config.toml
n_layer = 9
d_model = 384
n_experts = 48
experts_per_token = 2
d_expert = 224
d_shared_expert = 256
activation = "geglu"
moe_layers = [0, 1, 2, 3, 4, 5, 6, 7, 8]
router_score = "sigmoid"
normalize_top_k = false
routed_scale = 1.0
balance_loss = 0.00167
balance_bias = true
router_noise = 0.1
shared_expert_gate = true
init_std_router = 0.00773
lr_router = 0.00169
n_head = 6
n_kv_head = 6
head_dim = 64
vocab_size = 8192
norm = "rmsnorm"
norm_place = "pre"
norm_eps = 1e-05
positions = "rope"
rope_base = 13200.0
rope_fraction = 1.0
qk_norm = false
attn_scale = 0.125
tie_embeddings = true
parallel_block = false
extras = ["capped logits"]
init = "uniform"
init_std_qkv = 0.0263
init_std_o = 0.0263
init_std_up = 0.0263
init_std_down = 0.0
optimizer = "adamw"
lr = 0.000999
beta1 = 0.9
beta2 = 0.98
weight_decay = 0.1
lr_head = 0.0197
grad_clip = 0.5
warmup_steps = 270
schedule = "cos"
final_lr_fraction = 0.1
batch_tokens = 262144
seq_len = 1024
doc_mask = true
train_tokens = 1804000000
steps = 6882
dataset = "wikipedia_en"
Below are experts of layer 3 (counted from 0) of a mixture-of-experts language model. Rows are named router (the router's row for the expert), gate (a neuron's input weights, with its number), up (a neuron's input weights, with its number), down (a neuron's output weights, with its number) and show model dimensions 128-191. Each number is 128 + 24 x the weight over its row's rms, rounded and kept within 0 to 255.
After each expert's rows: a language model's description of what the expert responds to; "raises" lists some tokens whose logits its average output raises strongly, later layers aside. This comes from a sample of Wikipedia text that the model never trained on.

# expert 0
router [131 155 133 143 132 136 135  96 125  99 223 110 154 149 133  93 154 162 106 169 135 151 113 112 121 167 111 148 106 139 132 110 144 131 116 107 155 145 102 132  77 105  56 145 183 123 144 123 138 142 139 119 176 159 129 115 154 138 123 115 111 114 143 121]
gate3 [153 121 148 138 128 168 156 121 170 111 143 120 165  91 143  94 124 159 105 125  99 144 133  98 127 169 117 138 162 153 124 104  78 133 172 150 116 176 112 105 132 107 139 114  96 129 135 174 158 108  72 153 129 127 163 146 184 133 128 127  93 105 121 179]
up3 [141 118 112 143 108 155 132 133 109 149 138 166 145 133 150 131 119 154 145 145 118 141 153 127 125 151 143 123 149 112 102 164 112 152 178 132  88 161 124 116 157 163 109 107 130 105 125 143 147  80 107  88 130 124 157 115 110 130 115 103 113 113  90 133]
down3 [114 149 114 112 137 106 117 133 104 132 169 117 107 122 151 123 128  98 155 131 149  85  90 111 144  90 106 136  96 145 100 163 155 113 108 104 133  91 152 116 132 119 125 100 135 148 124  97 100 129 139 127 155 148 130  86 124 121 149 163 158 125 170 134]
gate4 [159 124 115 168 133 140 137 127 112 101 118  98 126 106 154  94 131 148 116 176 117 122 120 167 136  84 134 157 116 127 123 134 102 135 165 114 118 151 158 100  86 145 128 121 118 133 102 111 141 187 117 116 115 121 111 125 174 135 115 129 114 132 121 162]
up4 [105 196 119 145 142 126 118 152 169 108 140 145 132 104 105 120 160  90 140  92 154 132 139 101 110 150 103 147 136 166 126 150 169 146 148  98 161 133 122 159 148 107 115  95 132 147 168 148 128 104 109 147 144 143 137 105 126 146 144 147 134 116 125 124]
down4 [143  92 138 123 121 106 108 126 139  99 129  98 101 126 145 112 157 140 123 138  65 105 137 109 132 125 162 133 131  85 136 149 129 140 137 116 133 143 126  97 133  97  91 149 117 155 104 148 142 144 110 155 119 124  76 117 135  81  86  86 163 118 114 164]
It responds to: Dashes, equals signs, line breaks and symbols in infoboxes with coordinates, densities, measurements, such as °, ′, /, ×, section "=" marks.
raises: " runner", " which", " where", " Runner", "ele"

# expert 27
router [117 138 139 151 165 135 104 167 130  94 179  95 112 147  99 104 118 122 112 125 141 124 120 105 171 179  70 118 123 112 146  87 109 116 156 117 166 150 109 135 131  86  85 129 142 157 135 144 101 115  93 145  98 116 134 123 178 134 138  96 137 108 120 130]
gate3 [133 119 153 121 129 118 163 149 146 106 134 116 141 128 111  92 146 123 107 126 131 146 156 115 109 128 128 118 147 140 166  84  76 106 179 145 128 179  94 122 126 145 135 119  96 118 157 160 139 119 106 175 144 121 130 134 158 129 128 128 118 128 111 180]
up3 [123  95 112 150 124 131 167 169  78 137 121 173 122 123 121 125 101 122 132 140 136 145 183 146 104 110 161 140 110 139 139 104 124 110 162 177 113 167 134  98 169 137 126 137 105  91 167 156 128  94 137 105 107 124 134 134 108 142 134 120 135 137 110 151]
down3 [129 133  62  90 173 103 132  78 111 102  84  86 147 137 131 118 110 110 158 130 122  99 108 116 117 102 110 144 141 140 106 116 164 152 105 122 141  97 136 169  83 116  88 147 146 131 103 108 102  88 144  89 136 116 112 103 129 102 132 113 150 168 138 130]
gate4 [144 122  97 138 165  92 131 146 151 129 130  81 135  79 133  69 142 129  87 145 114 147 161 142 118  92 178 122 107 101 120 129 123 137 184 117 119  91 126 123 114 117 124 120 145 150 108 124 113 114  92 106 106 107 100 113 136  95 136 116 110 143 125 126]
up4 [104 193 138 180 147 124 145 118 160  83 128 156 142 150 115 130 151 110 149 135 139  95  71 101 119 146  86 157 133 181 135 150 150 130 129 101 162 175 136 126 124 135 124 112 106 130 160 129 148 132 100 126 162 138 127 116 112 139 125 139 131 115 122 137]
down4 [ 75 135  99 157 133 116 128 135 141 103 172  93 131 125 175 113 134 141 145 147 119 139 134 112 128 131 173 166  84 152 118  69  93 135  89 109 127 127 148 115  87 106 152  94 101 112 140 122 116 155 114 158 101 136  93  91 167 122 136 141 109 135 154 142]
It responds to: Periods ending sentences, especially in software and technology descriptions; also section words like History and nouns such as case, Secretary and Justice.
raises: " Other", " Their", " festival", "disambiguation"

# expert 2
router [ 65 131 175 161 152 119 153 121 103  92 202  94 115 178 105  53 161 140  88 114 122 134 126 129 136 138 108 125 111 138 156 101 107 133 139 103 158 119  69 110 165 150  88 145 126 107  92 117 138 117  75 123  52 133 105 121 113 134 145 115 113 104 141 120]
gate3 [171 129 117 136 108 140 155 137 131 107 148 122 163 108 125  93 132 131  77 103 117 163 111  76 117 138 127 112 145 195 155  96  96 129 146 136 130 185  81  86 126 161 135 128 111 144 128 143 166 152  96 132 112 137 154 143 181 134 116 107 112 120  97 170]
up3 [151 135  89 116 121 120 146 171  91 122 147 176 144 126 145 134 104 136 120 106  94 156 188 123  68 137 164 114 127 149 139 152 111 163 154 151 121 173  96 100 164 155 123 110 136 115 144 140 122 123 125  74 105 125 132 130 122 118 132  84 146 125  98 146]
down3 [136 156 134 131 145  92  79 155 136  92  81 131 135 119 139 149  88 114 151 144 158  85  80 108  89 107  77 124 130 145  88 158 148  82  98 133 127  43 109 143 110  90 132 152 143 134 112 116 112 108 142 136 135  89 127 139 133 138 165 112  91 136  94 131]
gate4 [120 114 110 153 107 103 148 139 140 132 117 106  92 112  97  99 121 147 133 139 108 108 150 147 105  97 123 135 140 122 106 125 117 154 173  91 121 145 133  87  91 178 122 117 142 140 133 145 122 144 118 143  98 128 132 116 167 111 148 125 132 124 129 150]
up4 [116 210 128 168 138 120 128 157 134  93 139 120 159  95 122 141 157 118  97 155 159 135  90 106 141 174 107 142 113 165 136 155 162 130 146 100 152 135 133 169 135  93 119 135 139 125 153 117 127 134  88 127 153 143 132 116 101 164 128 167 138 110 120 123]
down4 [116 117 113 132 124 158  98 116 139 111 136 106 112 116 139 147 127 143 133 152 151 157 144 137 117 100 163 153 158  87 129  89  83 153 114 129  97 186 119 112 101 135 133 119 183 102 112 132 112 158 137 157 149 154 139 167 129 113 101 119  94 114  93 131]
It responds to: Middle or end pieces of Latinate words after prefixes like adm, conv, arr, such as itt, inc, ival.
raises: " it", " dem", "y"

# expert 20
router [129 137 140 148  97 149 152  94 103 108 169  78 188 106 121 147 133 143 120 137 161 131 115  74 120 162 126 130 123 179 161 109 132 117 152 140 164 147  87 109 120  85  87 141 168 117 143 119 153 120  71 100 146 107 169  80 161 179 153 110  98 117 146  93]
gate3 [177 107 138 161 132 134 170 124 145 102 138 119 162  79 123  95 115 130  88 122 127 157 139 115 119 153 125 145 167 170 155  94  75 101 165 160 121 162 104  92 122 143 133 110 105 145 149 165 173 126  86 140 117 148 135 138 184 138 146 145  84 123 121 145]
up3 [151 113 108 125 116 123 146 123 105 153 134 180 161 101 147 123 123 122 105 132 132 145 177 142 127 129 159 136 127 126 164 122  92 117 176 161 113 154 115  97 135 145 130 106 118 135 142 138 140  96  81  85 127 140 117 112 113 130 148 111 113 129 127 115]
down3 [114 164 149 116 166  90 123 144 113 107 140 115 102 120 135 164 134 113 159 121 120  88  59 168 126 118  93 120 118 156 128 160 183 135  83  92 137 100 121 102 103 135 122 144 164 180 151 114 100 129 115 145 134 117 132 134  73 137 127 143 160 118 177 144]
gate4 [152 145 133 138 139 123 146 147 156  96 115 128 126  98 116 106 114 116 134 163 119 109 112 129 105 117 111 189 145 141  80 120 123 162 184 108 127 112 127 141  78 146  99 101 117 151 113 136 140 159 103 145 113 102  85  92 145 115 142 132 140 116 120 143]
up4 [ 95 153 111 154 146 118  98 127 143 124 133 120 130 136 139 118 150 154  99  89 112 147 134 118 122 144 128 104 127 115 166 149 170 119 125 104 148 164 139 129 139 134 133 141 132 133 135  96 123 141  89 115 151 166 139 121 131 155 114 112 115 119 110 130]
down4 [176 132 130 131 162 137 115 169 167 101 103 100 111 148 156 118 127 128 119 161 100 126 136 138 118 105 141 144  95 139 130 112  89 149  99 114  89 172 106 101 115  98 116 102 159 124 125 139 148 130  86 122 134 116 147  80 176 126 137 117 114 135 141  99]
It responds to: Single digits after decimal points or in table numbers, such as 77.3, 27.0, and letter k inside words like a.k.a., silk.
raises: " (", "-", "–", ")"

# expert 24
router [122 128 154 159 140 157 127 123 113 108 193 118  89 136 109  91 156 163 104 105 122 122 172  90 125 159 112 124 102 139 113 106 159 143 163  87 164 136  97 129 107 101  98 150 159 137 121 122 115 142 125 116 118  97 175 129 126 155 115 154 116 141 112 178]
gate3 [159 120 131 133 142 159 171 145 123 126 142 100 156  93 112 113 115 113  69 121  88 148 112  82  79 153 143 145 168 189 166  81  99 127 170 166 122 174  83  93 124 150 136  97 128 130 138 145 154 143  94 131 119 147 164 136 196 120 149 122 115 150 112 216]
up3 [131  98 129 115 105 147 115 162  84 151 134 134 161 120 138 123 109 116  98 123  97 130 164 124  77 158 165 129 146 131 141 121 131 128 180 168 113 174  92 110 132 140 130 103 149 125 110 158 144 110 101  70  96 150 155 136 142 126 124 120 119 152 108 176]
down3 [127 141 147 159 138 115 105 122 102  92 105 108 112 146 107 128 136 133 125 134 150 122 103 141  62 123  95 136 125 153  91 193 152 132 114 110 100  98 148 138 114 126 119 149 146 106  99 108 116 110 124 123 146 113 133 102  72 109 126 101 138 120 139 146]
gate4 [138 138 140 149 146 132 131 146 137 121 122 112 128 101 138  81 127 121 133 200 100 133 142 137 143  95 138 174 119 114 129 113 136 168 172 120 133 147 159 106 130 129 117 105 134 124 117 146 112 176 106 139  88 119 112 106 136 129 135 137 129 136  93 156]
up4 [124 171  96 117 140  98 140 121 166  61 121 145 144 127 134 145 172  99 141  77 162 121 124 144 122 157 115 123 146 155  94 149 159 122 108 112 144 150 114 157 113 137 112  92 143 131 160 114 152 109  97 111 161 125 142  98 133 141 124 125 138 104 118 129]
down4 [102 110 136 157  95 108  87 152 142 129 120 108 124 115 152  91 121 109 108 140 141  97 169 108 136 121 165 108 111 128  97 102 117 139  82 104 133 167 122  67  92 139 155 114 121 126 114 130 114 148 148 101 144  73 131 102 154 128 101 130  96 118 122 170]
It responds to: Table pipe separators and club or place name pieces in sports results and career lists, such as Lehigh, Ourense, Veria, Highest ranking.
raises: "la", "oc", "st", "ly", "ise"

# expert 32
router [123 136 136 169 173 125 134  99 132 132 205  84 151 116 132 148 129 176 130 104 121 167 130  69 138 132 119  98 113 104 129 121 167 124 100  94 150 105  83  73  87 147  63 155 157 144 120  84 102 151 124 145 133 108 125 101 138 105 130 145 168 105 174 116]
gate3 [159 100 161 158 100 139 133 134 166 128 151 135 149  87  92 118 136 133  88 115 111 154 123  68 132 195 139 124 167 146 132  99  85 112 158 162 130 184 107 118 140 153 136 104 111 135 153 159 128 124 106 160 116  79 159 148 179 153 125 148 121 118 119 162]
up3 [166  94 138 154 103 154 128 171 127 142 138 181 138 125 139 124 107 135 139 124 123 135 156 112 107 165 171 142 136 129 113 117  90 110 180 159 112 177 118 119 165 143 136 103 134 109 152 154 133 116 146  92 116 105 174 109 126 150 134 123 138 122 133 135]
down3 [123 160 154 106 136 139 124 118  80 104 101 121 130 123 110 118 140 126 155 131 149  91 134 116 142  88  61  88 124 101 123 131 149 112  99 118 140  79 126 164  85 127 106 160 122 111 125 111  84 116 129 123 159 129 108 131  82 103 107 128 174 116 140 127]
gate4 [141 143  93 115 126 105 129 172 133  93 122 112 121 106 130  88 135 139 125 163 123 115 126 153 119 102 124 150 161 150 123 148 159 153 163 134 139 126 117 126  89 127 133 110 125 156 117 134 132 188 120 145 110 110 125 102 116 121 155 150 123 108 131 183]
up4 [ 98 153 154 187 141 112 128 124 179 111 124 136 137 165 122 120 162 107 123 132 133  94 121 127 137 180  83 128 111 151 110 133 134 127 154  89 128 135 127 156 134 120  98 109 127 139 145 127 134  88  70 117 180 125 136  98 135 135 117 143 131 132 112  94]
down4 [139  70 110 166 134 146  86 158  98  59 100 155 101 120 158 137 119 121  98 130 118 115 124 131 136  91 175 129 134 136 113 119 115 147 132 100  86 139 100  96 133 130 123 113 145 127 105 150 135 155 133 148  99 114 113 103 188 137  48 164 140 132 133 126]
It responds to: Short word-initial pieces like h, ch, ly, cat, age, beginning words such as hoe and lyricist, often in music and song lists.
raises: "s", "ty", "c", "ma"